Experts of a small language model.
Experts: 48 experts in each of 11 layers, 2 picks a token.
Training: a variant of Adam for the experts, 635M tokens.
Below are experts of layer 6 (counted from 0) of a mixture-of-experts language model. Rows are named router (the router's row for the expert), gate (a neuron's input weights, with its number), up (a neuron's input weights, with its number), down (a neuron's output weights, with its number) and show model dimensions 0-47. Each number is 128 + 32 x the weight over its row's rms, rounded and kept within 0 to 255.
After each expert's rows: a language model's description of what the expert responds to; "gets" lists some tokens that make up at least twice as much of what it gets as of all text. This comes from a sample of Wikipedia text that the model never trained on. Tokens count by the router's weight.

# expert 20
router [145 148 109 149  70  89  76 105 158 124  74 120 117 121 158  87 104  83  95  95  89 119  86 124 102 124 138 140  91 156 162 174 130 181 111 141 144 196 128 135 173 169  98 110  76 145 150 159]
gate7 [142  69 163 113  82 106 134 134 112 135 127 139 179 131 144 133 124 100 147 154  84 168 130 159 115 133 158 103 125 169 165 117 171 137 186 159 106 135 106  82 145  94  78 142  89 127 117 121]
up7 [110 182 141 168 128 133 131 135 129  88 116 140  81 167 138  97 149 203 132 100 107 113 141  62 134 131 112 102 154 114 142 110 128 119 121 141 167 119 134 158 128 118 168 137 170 104 140 162]
down7 [ 48 103 184  48 156  96 133 148 155 137 183 116 136  97  44 166 132 159 130  77 169 102 130 125 137 145 118 146 132 170  90  97  96 159  85 141 164 105 126 143 145 157 163 134 120 120 120 142]
gate8 [154 171 131 136 133 128 128 159 130 109 127 115 201 150 143 152  80 168 124  95 173  67  75 120 150 171  49 139 167 115  83 102 178  91 104 150 196 117 168 139 128  98 137 140  63 131 147 133]
up8 [100 133 114 135  98 124  79  91 134 112 138 128 150 128 112 111 100 141 163 123 109 100  50 139 224 144 123 120 125 122 145 186 174 107 193 183 176 105 135 109 153  78 112 116  82 148 132 107]
down8 [133 143 156 163  69  48 211 151 135  73 116  65  83 161 152 130 144 200  65 132 149 130 160 142 126 128 115 119  89  63  93  96 185 116 105 142 117 134 104 112 147 119 158 162 130 158 116 119]
What it handles: Wikitext heading markers == and ===, closing parentheses before line breaks, and infobox labels such as Personal details, Apps / (Gls).
gets: ")", "==", "===", "\n\n", " ==", "),"

# expert 28
router [ 99 111 172 103 103 130 125 109 131 156 170  75  98 140 100 171 108  88 119 133 110 140 106 131 166 116 118  79 100 140 116 150 180  81 121 168 126 163 143 109 173 159 163 132 167 154 170 102]
gate10 [117 112 109 132 106 163 133 114 169  91  84 156 114 144 114 174 142 111 110  71 147  94 106 122 110  71 107  94 171 120  71 129 177 143 103 115  83 129  76 108  87 120 100 144 109 144  70  75]
up10 [169 138 136 157 142 127  86 131 178 135 179 108 115 137 126 146 102 121 103 155 111 156  94 123 131 173 187 120 140 144 112 151 103 169  96  81 127 135 170 103 154 127 110 155 131 123 149 163]
down10 [150 143 137 132  54 123 118 121 105  83 149 121 127  80 149  82 161 123 170 121 167 173 162 126 136 161 108 117  78 131 140 164 111 131 142 131 155 127  85 124 167 118 134 109 139 160 188  85]
gate11 [142 140 111 169 166 169 133 109 139  86 164 128 108 120 129 214 114  93 163 159 151  69 134  91 140 106  62 135 161 107 127 109  77 146  90 197 115 146  73 119 140 150 116 155 103 138  90  84]
up11 [109 126  94 131  76  78  73 147 123 113 105 143 121 128 119 134 123 134 106 135 139 144 162 130 128 169  98 164 149 174  63  80 112 131 100 130 149 114 199 131 127 178 146 115 181  79 222 115]
down11 [ 60 121  96 176  90 115 129 153 188 103 170 110 127 125 159 128 205 138  43 146  68 179 154 129 148 110 136 101 129 120 156 111 158  95 142 128 196 153 171 139  91 121 134 115  79 136 184 160]
What it handles: Word-final pieces like -as, -es, -os, -us and the piece ind in independence, in names and plurals: se-as, person-as, Americ-as.
gets: "es", "as", "a", "os", "s", "o"

# expert 23
router [136  74 112 143 171 157 105  30 171 113 145 132 112 114 109 106 147 149  69 140 124 129 136 167 153 113 141 101  64 134 130  67 171 144 154 122 149 159 100 152 199 146 114 112 125  94 117  95]
gate0 [125  58 127 147 109 174  89  96 146 113 100 138 194  84 127 112 123 151 110 123 137  90 166 161 144  95 195 129 166 100  86 107 163 119  98 126 114  63 125 133  96 106 150  94 164  93 184 144]
up0 [137 125  77 128 140 143 154 131 111 127 120  89 120 118 107 128 139 111 163 150  91 177 116 110 162 161  60  68 136 179 131 128 142 109  98 123 136 187  94 140 184 143 142  54 110 139  67 114]
down0 [ 69 196 115  94 137  89 144 112 117 118 131 129 111 164  96 172 162 110 128 149 169 131 135  90 124 149 149 132 136 120  65 167  74 134 207 162 111 132 118 143 130 148 169  89  83 145  87 185]
gate1 [115 191 142 100 137  71 138 108 188 111 109 111 121  67 116 121 118 159 132  77 102 115 190 148  97  49 137 119 161  80 126 112 113 153  83 159 134 103 221 143 131 153 111 132 186 165 152  73]
up1 [121 140 102 133 117 101 146 146 144  97 178 145 181 174 154 109 115 154 148 139 147  64 140 181 188 145 125 127  67 180 109 133  80  94  90  96 139  89 118 146 144 134 184 108 175 192 138 125]
down1 [144 126 136  98 178 110 173 166 137 113 103  95 143 150 103  70  76 124 107 114 166 137 189 143  76 120 187  84 149 133 115 108  65 127  89 165 132 174 138 113 124 178  99 150 170 146  98  47]
What it handles: Commas, and, or, but and to joining list items or clauses, often fused to a preceding word ending, as in s, or a and.
gets: ",", " and", ", and", " to", " by", " or"

# expert 27
router [139 124  64 150 168 135  71 150  95 137 118 143 180 118 138 206  99 140 122  79 136  74 158 206 136 147 138 148 135 122 159 151 107 112 139 120 160  85 130 110 128 130  94  80 123 151  86 128]
gate0 [141 153 171 135  97 108 104 163  91 123  68 197 142 211 117 168 144 166 116 170 118 145 148 153  86 157  96 114  79 188 152 187 147 189 156 144 143 178 103 120 120  97 124 137 169 137 154 172]
up0 [170 101 121  80 124 139 147 102 151 126 110  84 142 171 131 207 154 116 224 128 164 131 157  91 121  76  97 134 151 122 116 109  95  71 137  42  96 103  92 154 172 139 129 117  94  77 114  87]
down0 [135  94 148 137 137 167 178 139 151 155  30 129 152 115 131 184 135 158 116 113 118 180 174 160 167 149 106 185  90 148  81 131 109 152 121  95 123  89 127 110 104  92 155 164 165 128 133  72]
gate1 [ 98 185  87 155 146 143 156  82 116 108  96 140 109 101 119 103 174 104 147 153  98 144  60 168  91 136 144 153  84 151 110 147 133 110 121 129 117 112 180 113 136 128 177 145 101 180 110 214]
up1 [133 137 102 184 157 153 103 105 113  73 109 153  91 168  97  37 100 160 175 146  85 122 143 103 194  87 136 139  82 161 110 127 129 121 167 172 120 113 123 136 141 161 141 103 114 118 125 154]
down1 [161 128  91 159 118  97 105 175 171 118 173 153 122 123 103  98 156 193 134  75 116 130 143 107 162 123  63 121 124 116 124 171 172 138  55 102 105 119 114 174 215 172 103  91 110  66 135 139]
What it handles: Short interior fragments of names and foreign words, such as est in Palestine, unn in Sunni, iv, ig, at in transliterated surnames.
gets: "at", "est", "et", "ig", "all", "iv"

# expert 30
router [ 80  92 111 164 122  99 143 146  93 119 231  96 136 165 143 142 109  64 130 157  98 141 119 129  99 116 131  82 116  98 128 105 111 110 147 100 137  97 151 103  66 144 149 152 203  69 147 155]
gate10 [ 33 130 140 109 184 113 109 145 133 168 109  89  82 176 188 123 140 143  70 104  88  97  57 135 105 130 171 124 129  93  79 128  99  98 125 193 113  75 134 156  94 136 100 116 140 159 150 162]
up10 [ 97 149 159  84  97 104  98 139 152 188 120 108 128 115 167 170 149 124 158 128 127 172 126 125 130  97 113  87 152 122 186  83  89 124 131  78 151 122 155 125 102  71 125 139 114  53  73 135]
down10 [190  79 125  93 171 126 113 123 118 133 125 162  66 130 146 133 127 105  88 178 123 149  69 120 148 157 140 162 138 104  90 159 131  86 143 199 117 131 128 114 103 146 122  91 130 151 143 206]
gate11 [176  97 131 109 145  77  57 163 137 110 133 117  82 141 111  74 155 146 112 132 131 135  85 200 107  92  92 110 136 139 115 134 138  84 133 111 106  67 164 144 191 112 110 156 110 159 161 112]
up11 [ 98 185 122 117 121 185 162 154  90 117 153 126 163 111 169 186  95 137 106 135 100  93 124 125 176 188 176  74 184  95  78 177 148 171 160 138  93 111  82 143  78  99 158 100 136 167 126 173]
down11 [ 73 100 128 124  70 163 127 157 173 137 141 200 181 160 148 201 140 168 122  89 122 103 136  64 164 128 120 129 195 106 117 103 138  69 140 110 102  83 135 120 124 141 154 118 152  80  79 104]
What it handles: Opening pieces of words and names like an, con, pro, San, Mar, single capitals A, M, S, especially "came to an".
gets: " an", " A", " M", " S", " E", " V"

# expert 7
router [ 77 145  56 143 104 149 109 130 193  91  98 111 141  87 137 145 113 100 193 165 146  88 100 155 168 122 103 111 131 193 147 102 120 143 145 112  85 118 145 153 120 170 112 159 134  94 111  70]
gate0 [123 122 107 143  72 139 179 105 118  73 113 166 199 220 167 130 152 148 177 126  95 163 148 118 174 168  86 160 118 138  71 142 105 135  92 107 105 183  92 168 149 111 144 104  56 150 130 127]
up0 [113 132  92 142 130  86 110  95 132 104 139 116 104  93  82 102 145 125  97 151 197  81 124 161  79 111 137 126 151  91 220 146 128 138 115 153 214  69 125 126 157 149 135  98 177  49 126  87]
down0 [ 82 157 182 103 192  88 166 112 117 125 153 130 137 150 132 164 157  95 187 125 169 116 244 102 127 107 117  87 149 132 149 112  69 116  48 126 191  96 125 136 107 124 140 102 134 104 162 154]
gate1 [211 138 129 105  77 173 175 162 164 111  68 129 159 147 142 156 110  92 159 165 146 101 126 112 148 144 128 143 117 103 149  85  84 124 197 156 121  74 121 152  96 111 146 173  94  80 212 160]
up1 [104 166 163 158 154 109 177 116 106  86 140 100 160  83 151 160 133  70 106 117 116 117 136 114 180 138 154 143 196 152 181  48  94 129 136 165 140 118 139 109 113 211 142  97 153 121 161  95]
down1 [170 125 159 167 141 116 151  49 125 120 158  78 164 190 161 124 108 119 118  83 107  49 101 172 195 170 186 147 118 121 114  73 142  90 128 153 142 126 154 156 148 109  79 106 145 120 101 143]
What it handles: Forms of be and subject pronouns in narrative clauses, such as was, were, are, he was, being, plus nearby adverbs like often.
gets: " was", " were", " is", " are", " he", " it"

# expert 21
router [113 205 136 178 109 114 153 141 130  76  86 113 128 175 129 143 185 137  71 142 165 118 121 140 141 125 109 100  60 113 145 154 131 118 103 102 138 164 124 144 139 150 156 108 129 122 114 146]
gate7 [ 96 183 172 104 122 134 153 120  93 118 115  99 138 172 147 101 178  74 116 144 144 141 113 128 155 194 176 145 121 147 171  74 114 219  75 107 135 110 100 126 137 158 114 106 139 191 136 170]
up7 [127 139 109 108 103 112 143 100 134  89 131 124 141 126  63 167 132  95  82 146 107 170 113 142 124 150 168 158  98 150 176  75 141 228 139 132 156 106  54  83 106 151 152 136 152 160 106 124]
down7 [108 110 157 156 117 136 132 152 102 153 155 189 107 147 165  19 147 111 135 116 121 108  87 125 132 208 140 181 133 153 127 105  89  81 114 134 102 108 167 152 110 140  94 138 105 139  99 116]
gate8 [ 68 125 146 140 123 113 131 164 141 104 106 117  97 124 101 109 153 163 157 155 194 176 128 176 126 113  94 151 141  73 137 152 130 121 127 132 109 109 134  84 112 151 158  39 165 203 174 131]
up8 [ 93 142 143 151 131 105 133 163 125 116  94  91  92 132 113 121 115 153 130 160 188 176 115 137 114  60  73 141 142  81 157 170 134 130 112 123 113 113 126  45 138 139 133  58 140 177 156 126]
down8 [142 121 157 108 137  66 145  81 135 132 103 157 131  98 131  20 126 124  94 161 174 108  36 121 122 147 146 120 109 108 113  99 135 134 174 140  82 130 112 139 128 128 103 100 113 155 123 123]
What it handles: Periods ending sentences, often merged with a word end like "ation." or "es.", plus closing quotes, parentheses, semicolons and colons.
gets: ".", "\"", ")", ").", "s.", ";"

# expert 6
router [153 183 129 108 138 132 107 123  84 161 119 147 139 164 142 132 158  79 108  73  76 133  98  93 150 164 182 106 113  99  98  93 110 132  73 137 122 147 121  93 138 163 146 156 139 124 161 187]
gate0 [120 138  89 104 130 131 114  87 188 154 110 129 128 169 155 172 151  91 161 188 100 125 131 187 140 103 134 166 145 131 164 102 113  93 117 135 128 114 155  80 120 123 109 119 154 110 107  62]
up0 [171 117 162 134 140 157 177 156  83 123 149 122 116 153 119 105 103  71 160 112 112 110  90 137 109 146  89  74  91 106 125 108 136 157 140 120 137 140 137  89 136 121 218 201  94 119 124 166]
down0 [142 173 166 131 152  71 108  94  73 159 122 107  99 185 175 137  72 159 142 138 120 133 116  97 113 158 149 132  80 111 150  97 104 129 158  97 130 177 151 105 132 104 164 148 137 169 158 105]
gate1 [102  96 123 174  80 120 152 135 120 126 150 134  95 194 146 180  91 155 185 103  93 147 100 141 108 130 145 160  79 167 116 106 143  63 165 150 107 123 199 130 143  85 143  87 165 149 149 138]
up1 [ 63 140 111  92 146 139 170 200 109 194 178 143 164 121 183 171 161 147 133 122 155  82  82 110 168  86 117 120 121 150 152  96 129 118 141 121 103  96 162 112 157 127 146 151  84 133 112  81]
down1 [168  89 135  86  77 116 143 134 164 118  96 117  76  84  94  92 195 126 118 165 202 106 129 127 195 137  84 147 146 167 137 142 116 122 206 138  59  81 108 169  96 137 135  82 127 113 148 130]
What it handles: Word-internal continuation pieces after a short first piece such as b-ed, d-ensity, a-ver-aging, plus " was " and " set" in statistical text.
gets: "ing", "in", "ad", "ed", "s", "ot"

# expert 4
router [123 151 122 100 136 106 175 132 155 126 103 114 112 154 130 110 135 158 136 120 144 121 116  67 195  77 175 179 112 161  55  82 110 171 116 128  64 133 122 147 144 125 191 159 106  97 142 118]
gate0 [ 80 110 200 147 142 128 142  89 166  79 189 125 150 122  93 134  85 134 147 119  99  97 122 140 142 153 123 162 136  49 177 162  72 152 130 119 121 102 105 121 147 131 144 118 130  66  99 104]
up0 [160 153 161  83 132 146 125 121 175 156 131  81 101 115 150 142 132 152 167 113 141 148 135 196 131  89 139 132 117 139 122 106 130 100 175 125 100 193 124 167 129 162 113  80 106  84  76 125]
down0 [135  78 126 118 146 153 123 121 133 189 144 134 114  70  72 200 168  81 165 152 150 122 127 135 149 152 114 121 160 151  98  41 154 182 119 182 131 119 119 118  71 146  97  69  82 122 144 106]
gate1 [170 187 109 165 120 159 172 107 109 123 100 149  99  55  85 131 153 139 128 163 120  49 125 126  97 117  76 168 125 117 124 102 142 140  73  99 192 133 116 112 126 158  78  81 106 100 122 164]
up1 [ 83 109 108  87  86  85 145 104 137 149 152 151 150 170 151 106  78 100 186 106 121 133 144 155 121 174 103 127 133 144 124 124 158 155 133  95 103  94 114  98 152 125  97  40 201 156 120  99]
down1 [139 145 108 103  94 146  96  86 133 140 100 147  96 138 182 171  96 104 102 155 119 130 173 166 160 124  64 119  85 184 134 131 124 187 175 164 137 136 100 111  98 106 162  91 128 105 134 136]
What it handles: Object pronouns and nouns for people or groups after his/her or a verb, such as him, them, family, members, children, father.
gets: " for", " her", "ant", " on", " up", " him"

# expert 14
router [105 134 114 164 172 145 117 107 163 149  88  94 145  90 141 154 138 126 164 132  80 146 131 150 168 116 170 141 149 107  86 106 102 133  95 169 137 118  87 190  60  47 150 139 104 133 149 159]
gate0 [136 137 158 127 197 130 133 128 164  70 142 113 144 148 147 124 110 136  72 115  97  76  86 187 125 106 144  53 159 111 170 129  75 130 116 150  73 105 101  98  98 106 111 122 154 173 107 138]
up0 [103 108 137 123 170  58  98 145 167 139 138  77  89 123 119 178  96 158 174 169 103 136 132 170 122  64 113 140  90 118  93 148 124 127 147 138 152  68 121 215 114 187 117  83  62  90 121  62]
down0 [114 148 158 107 152  96  66 130 131 127 104 101 118 137 182  89 126  97 115 107 132 117 126 103 155  94  55 157  99 164 128  91 179 130 154 145 143 158 123 129 188 218  78 111 123 115 170 101]
gate1 [126 141 123 160 164 124 172  72 103 111 121  89 121 135 103 173 138  84 117 181 119 107  81  97  56 157 123 171  96 141 157  84 166  72  79 156 135 149  95 144 125  89 116 160 148  80 116 129]
up1 [ 77 184 133 157 132 121 151 132 114 141 109 170 152 130 104 154 134  86 183 189 111 141 128 112 115 210 121 106 107 161 167 155 163 112 141 154 146 156 115 134 150  83 122 106 134 123  69 184]
down1 [125 141  82 141 160 150 159 150 142 142 186 148 123  69 120 111 134 134 169 106 114 106 118  58 117 116 196  72  53 171 140 138 129 118  83 114 174 135 127 168 158 134 100 104 157 142 118 132]
What it handles: The leading "1" of four-digit years after dates or commas, such as 1888, 1993, 1946, plus words like man, own, North, back.
gets: "1", "am", "st", "w", " U", " own"

# expert 43
router [ 88 126 120 175 138 100 145 105 128  91 195 127  80 165 131 199  70 114 139 119 150  62 194 128 107 131 114 109  94 146  97 161  78 169 161 131 135 166  83 153 158 105 155 172 159  94 121 122]
gate10 [130 140 159 117 120 157 109 121 129  89 125 200 226 131  69 143  95 148  97 131 173 123 133 143  87 148  84 123 124  88 131 116 186 169 103  78 138 150 152 122 103  80 120 134 142 115  82 192]
up10 [136 106  64 157 139  89 153  99  87 182 106 167 120 160 193 112 141  91 116  45 140 131 138 107 112 118 110 135 109 107 111 105 155 105 114 115 145 138 157  97 136 151 137 168 201 151 119 194]
down10 [118 105 114  89 150 127 182 132  88  72 103 134 197 171 144 144  90  98 108  60 161 114 146 107 111 128 127  78 169 138  93  65 152  96 153 115 101  93 123  71 145  93 121 117 167  51  99 117]
gate11 [125  90 161 106 159 129 126 117 138 139 102 119 154 159 112 204 112 150 133 148  72 132 150 117 171 113 116 189  46 118 112  74 168 130 147 110 144 101 184 151 110 149 165 121 159  81 161 137]
up11 [163 120 116 141 128 113 193 145 116 178 115  84 169 123 140  45 173  90 177 124 155 145 106 136 109 158  97 150 112 109  55 165 108  99 149 179 144 127 196  82 118 168 119 126 110  69 119 113]
down11 [153  70 106 127 131 148  70 206  26 150 163 151 118  85 109 170 151 101 162 135 161  98 193 137 133 133 172 155 120 104 130  97  46 100 164 122 146 129 127 182 122  91 143 112 136  98 213 140]
What it handles: Short syllables inside personal and place names, such as al in Nathalie and Andalusia, en, on, er, med in Ahmed.
gets: "er", "an", "en", "al", "on", "i"

# expert 12
router [120 126 142 155  88  96 123 101 108 168 189  97 141 137 100 229 116  59 149  89 139 105  83 111 121 130 135 164 168 161 125 134  96 146 104 152  66  90 179 139  75 166 164 141 137 101 110 120]
gate0 [133 167 103  79  44 124 137 135 143 179 113 115 204 132 173 115 136 129 162 139 161 152  59 157 183  98 113  96 135 164 100 116  92  57 135 157 106 113 157  56 159 177 123 139 103  87 175 116]
up0 [156 111  99 140 107 111  95 142  98  92 170 116  85 143 113 115 197  95 102 124 102 140 136 110 122 193 189  79 121 158  52 130 124  89 136 138 143 112  70 146  53 101 143  92 138 177 152 160]
down0 [158  89 182 102 112 168  80 186 116 113 236 169 102 126  48  82 131 103 131 149 137 158 137 129  79 130 137 111 153 104 135 109 119 116 142  89 147 157 119 179  89 148 106 131 142 149 136  78]
gate1 [ 97 142 105 102 106  95 102 101 172 192 129 169 159 138 118  84 153 115 105 189 126 154 135  94 139 160 111  92 168 174 141 102 171  88 160 182 148 128 149 123 121 163 145 153 103  83  52 151]
up1 [126 115  76 156 169 163 159 103 129 122 203  81 140 174 131 142 128 181  87 150 146 112 177 127 117 106 113 153 124 128 124 150 130  89 107 143 173 129  98 190 106  92 132  98 209 122 186 124]
down1 [143 136 112 120 146 107 137 149 151 164 148 116 117 132 127 166 167 128 153 113  84 107  73 103  51 119 127 144 166 145 157 131 112 134 143 127 145  95 114 119 116 117 168  86 140  54 117 121]
What it handles: Single letters and short pieces inside non-English personal and place names, such as Ven-k-ata, Az-erb-aijani, Pad-ov-a, š, č.
gets: "k", "ol", "z", "v", "l", "c"

# expert 26
router [127 113 139  81 142 103 148 126  90 129 160 157 125 136 122 123 106  90 168 110 188 127 117 136  80 141 123  70 107 146 124 156 128 107 108 163 124 169 168 144 135 135 103  94  60 141 123 140]
gate0 [109 101  79 211 100 142 119 135 134 117 132 133 151 170 136 195 172 170 114 112 141 106 158 125 121 110 182 126 139 112  95 123 142  73  98  94 146 109 127 114 140 137 177 120 177 105 150 212]
up0 [128 130  80 146 113 134 119  84 166 163 138 133 136 165 144 155 159 191  98 121 139 109  93  73 123 100 151 118 103 140 156 104 149  84 104 105 103 131 112 113 155 120 110  83 120 105 137 133]
down0 [154  92 160 119 133 139 163  71 157 147  96 138 115 142 137 106 178 164 122 123 119 123  67 127 153 117 128 138  51 166 138 138 152 216 146 173 105 144  80 147 144  94 156  91 149 138 118 125]
gate1 [134 113 110 125 144 141 105 101  94 143 133 122 112 140 163 103 169 123 106  81 115 124 102 130 139 102 159 141  55 114 128 126 154 114  85 150  74 165  88  82 104  59 125  82 128 185 161 144]
up1 [109 135 160 118 112 140 126 119 168 146 121  86 162 163 120 164 158 153 187 105 124 173 186  93 148 107 113 108 151 165 182  60 101 143  61 165 123 101 171 141 175 139  97 154  97 133 183  65]
down1 [108 149 154 208 153 102  57 171 107  99 126 105 130 116 126 117 102  78  75 194 120  59 134 148 147 121 123 101 126 114 105 131 128 163 175  87 128  81 172 142 181 101  66 144  95 196 174 179]
What it handles: Auxiliaries and relative words like has, have, who, which, that, plus percent signs, plural endings, and Total cells in tables.
gets: " that", "ers", "th", " has", ", which", "%"

# expert 8
router [172 128  98 119 134 169 121 137 116 120  23 107 117 146 125  78 155 117 128  92 211 122 201  99  77 123 115 151  98 100 116 115 109 132 148  75  95 117 127  92 141 157 143 119 138 149  68 170]
gate7 [130 139  80  89 136 139 158 194 165 113 148 109 127  95 115 172 114 143 161 120 154 116 140 144  94 128 106 124 139 108 160  58 119 177 116  74 143 122 127 104 186  59  95  61  87 160 100 128]
up7 [136 154 136 193 143  91  88 118 152 111 157 116 225 171  71 105  69 155 138 104  92 124 158 125  88 111 157 162 170 177  86  98 164 112 112 140 173 101 149 122 177 133 121 102 162 108 195 154]
down7 [136  95  99 129 109 139 167 119 149 134 176 177 164 134 143 152 114 108 105  99  90  77 162 150 115 120 138 102 141 136 216 124 103 117 145 102 201 113 107 145 118  77 176 106 158  85 150 161]
gate8 [193 153  98 126 100 137 134  83 104 160 120  97 150 161 113 161 133 155 134 135  91 167 116 136 135 162 129 143 133 132  99 124 145  62 173 129 165 130 125 105 138 113 107  29 143 113 148 118]
up8 [ 76  85 193 140 166  72 139 138 140 139 106  69 122 145 121 125  90 120 208 169 147 114 159 122  84  76 124 108 139 152 146 142 153 164 164  72 101 116 127 185 102  66 115 131 105 157 117  69]
down8 [ 56 114  96 145 102 103 154  98 173 132 112  49  92 114 140 183 157 101  84 122 101 106 160 198 119 119  79  76 128 117 120  76 136 123 161 133 115 139 175 154 119 117 103 154 145 167  92 165]
What it handles: Noun-forming suffixes and event nouns, mostly before "of", such as -ation in communication, -ment, -ency, season, election, Vice.
gets: "ation", "ion", "ions", "ations", "ment", " time"

# expert 13
router [107 114 157  83 121 168  85 155  87 107 137  88 144  97 130 155 140 108 155 112 209  75 153  96  89 125 130 115 139 126 170  72 124  63 142 128 129  97 135 106 134 149 167 109  65 212 133  74]
gate0 [171 126 144  83 140  99 123  35  98 115 196  88 108 162 149 129 138 134 115 126  92 137  81 143 153  86 117 111 123  95 164 113 139 120  78 114  62 173 164 204 150 196 113 138 105 126 106  96]
up0 [ 62 151  92 143  90 142 179  89 113 133 103 124 149 127 111 118 106 103 110 169 154 114 107 119 142 154  95 125 133 174 118 134 127 109  96 128 182  55  96 143 100 160  72 162  64 144  89 139]
down0 [ 85 160 165 150 142 155 123  95 140 109  82 161 107 103 150 144 124 113 112 145 116 173  60  98  83 179 128 163 116 140 111 164 113  82 165 159  79 131 169 125 162  97  80 179 108 160 130 132]
gate1 [157 119 122 146 132 126  89 133 135  63 139 205  48 144 120 121 114 107  80  66 108 146 158  60 153 134 168 163 129 179  95  93 139 176 125  95 113  99 102  93 104 145 180 127 144 163  82 102]
up1 [111  82 105 144 166 144  85 120 192  92  89 110 113 118 107 118 158 118 115 112 130 106 177  68 133 117 181 124 145 116 144  75  92 186 163 148  69 121 169 209 134 144 138 112 138 158 129 153]
down1 [ 83 148  89 106  90 139  92 141 162  76  73  90 142 198 160  79 107 181 122 111 112 139 170 181 135  81 185 148 147  86  98 121 131 130 122 139 101 156 117 151 176 161 149 195 151 137  94 144]
What it handles: Single letters and short capital clusters inside abbreviations, codes, formulas and names, such as MB, GPLv3, the O in C6H10O5, triangle CBE.
gets: "C", "f", "A", "B", "L", "P"

# expert 15
router [166  91 115 135 107 102 160 137 141  74 156 129 159 136 120  80 155 170 176 145 201 130 153 113 124 174 118 145 124 171 162 118 140 124  77 131 141 180 141 110 142  86 168 131 102 152 176 102]
gate0 [139 163 169 131 132 164 156 126 118  91 179 230 134 111 109  75 200  95 122 144 119 128 112 143 157 168 137  60  84  98 155 126 124 142 113 120  95 180 110 125 118  88  98 115 124  89 167 191]
up0 [164 188 102 104  93 109 114 145 162 130  61 114 102 146 150 128  97  59  78 155 161 168 125 180 134 123 103 100 139 135 169 162 119 138 162 131 113 221  65  81 136  96 140 126 122 115 140 141]
down0 [117 176 123 120 158 192 136 101 142  99 142 142 135 156 132 107 137 150 169  72  33 127  73 141 134 192 123 116 199  74 109 124 172 182 125 128 105 108 144 178 134 125 106 146 128  99 102  79]
gate1 [119 117 134 128 115 138 157  68 120 134 185 155 136 132 128 112 123 132 123 166 110 155 193 180 120 135 164  90 107 123 136  36 109 135 135 194 165 111  82  90 164 207 192 109  96 170 145 147]
up1 [169  76 102 126 114 134 117 149 157  80 199 129 133 150  85  93 154 180 163 146 122 146 122 101 121  85 137 154 109 134 117 186 159 168  89  96 159 176 191 153 153 105 124 137 151 172  88 123]
down1 [146 133 143 136 109 161 106 120 130 120 101 105 122  90 111 223 175 130 140 101  65  47 103 114 162 119 148 141 105 108  85 158 151  81 158 124  75 101 105 105 129  67 129 168 106 102 129 122]
What it handles: Determiners before a noun, such as his, their, its, 's, two, other, multiple, second, small, usually after a or the.
gets: "'s", " his", " two", " their", " its", " other"

# expert 9
router [ 86  91 151 154 195  94 159 122 140 112 124 182 155 127 130 121 108 147 160  87  97 135 179 118 135 115 143 146 103 172  72 123 133  86 105 144 148 156 159 179 157 124 152 133 119 111 138 137]
gate10 [105 133  73 165 143  95 139  86 107 128 160 151 123 132 112 135  81 103 113 121 209 153  83 114 168 141  62 102  89 108 143  91 142 138 139 132 157  92  58 101 117 142 147 153 152  54 111 126]
up10 [106 190 161  82  97 139  61 135  99 106  61 178 102 104 117 122 108 163 167 139 152  85 103 129 123 146 148 142 152 110 135 140 174 138 100  99 161  98 108  87 155 124 107 148 123  90 108 136]
down10 [158 130 162  91 130 138 129 180 163  83 113 141 189 131 116 131 146 164 109  85  97  96 176  86 132 140 145 174 108 127 155  74 123  73 171 165 146 157 107 102 185 108  61 123  60 104 114 123]
gate11 [149  92 115 139 124 131 122  95 185  82 141 143 157 154 180 143 103 156 130  83 112 182 134 100 160 144 130  80 119  81 170 145 162 164  79 146 110 130 191 186 143 168 148 101 165  76 104 105]
up11 [111  94 176 133 151 165 143 151 162  90  83  88  97 118 205  93 103 130 110  95 170 142 139 143 109 120 109  88 125 119 173 111 118 144  93 129  50 168 115 105 168 128  73 146  48 135 131 144]
down11 [171 101  85 165 159 137 128 149  98 120 117  91 118 116 137 120 162 121 122 108 175 121 182 183 179 101 208 126 157 166 197  71 163 136 121 143 160 118  85  93 173 113 111 127  83 130 196 115]
What it handles: Word-internal fragments and common suffixes inside ordinary words, such as -ing, -ed, "form", "ib" in fibrosis, "id" in air-raid, plus direction words west, east.
gets: "ing", "ed", " to", "id", "d", " on"

# expert 46
router [ 97 125 141 203 138 107 135 108 132 128 150 132 129 147 244  75 154 169 130 143 172 156 136 125 131 167 119 109  97 144 172  63 216 135 132 119 107 148 133  86  67 113 152 151 128 116 131 146]
gate7 [119 139 137 166 164  92  49 129 139  96 131 175 134 179 114 166 187 152  87 106 105 102 114 149 103 127 102 148 132 125  94 100 117 150 177 189 185 159 174  98 160 168  81  72 106  70 168 162]
up7 [172 122 135  95  60 112 206 148 116 126 119 110 115  59 130  94  73 127 124 145 153 110 134 120 129 139 153 100  67 159 183 126 141  99 113  77 123 107  86 160  81  83 141 214 130 110 107 115]
down7 [113 110  46 108 123 170 150 157 128 142  94 113 129 162  67 181  70 116 144  58  59 138 122 147 176  87 114 143  79 130 128 133 149 150 151 136 209 109 107 126 185 122 161 135  96 155 135 122]
gate8 [145 184 121 128 107 144 105 142 157 165 133  60 128 155 110 130 133  94 163  90  75 139 151 108 180 115 157 108 159 109 115 110 146 106  53 132 189 104 122  88 139 138  92 169 142 178 117 133]
up8 [156 132 153 119 148 120 119  88 169 155 126 127 156 168  96 149 148 118 123 159  67 154 129  82 137  98 116 160 119 135 198 125 113 124 165 117 109 160 107  93 186  65  77 152 134 114  47 115]
down8 [142 167 159 122 167  71 100  73 153 147 156 162 126 134 174  42 151 128 111 211 180 115  43  86 154  69  96 118 115 113 193 131  98 148 169 121 121 172  98 107 142  97 104 116 101 111 104 114]
What it handles: Line breaks ending table rows or list items, plus opening quotation marks after spaces, colons, commas or pipes.
gets: "\n", "\n\n", " \"", " | \"", ", \"", ": \""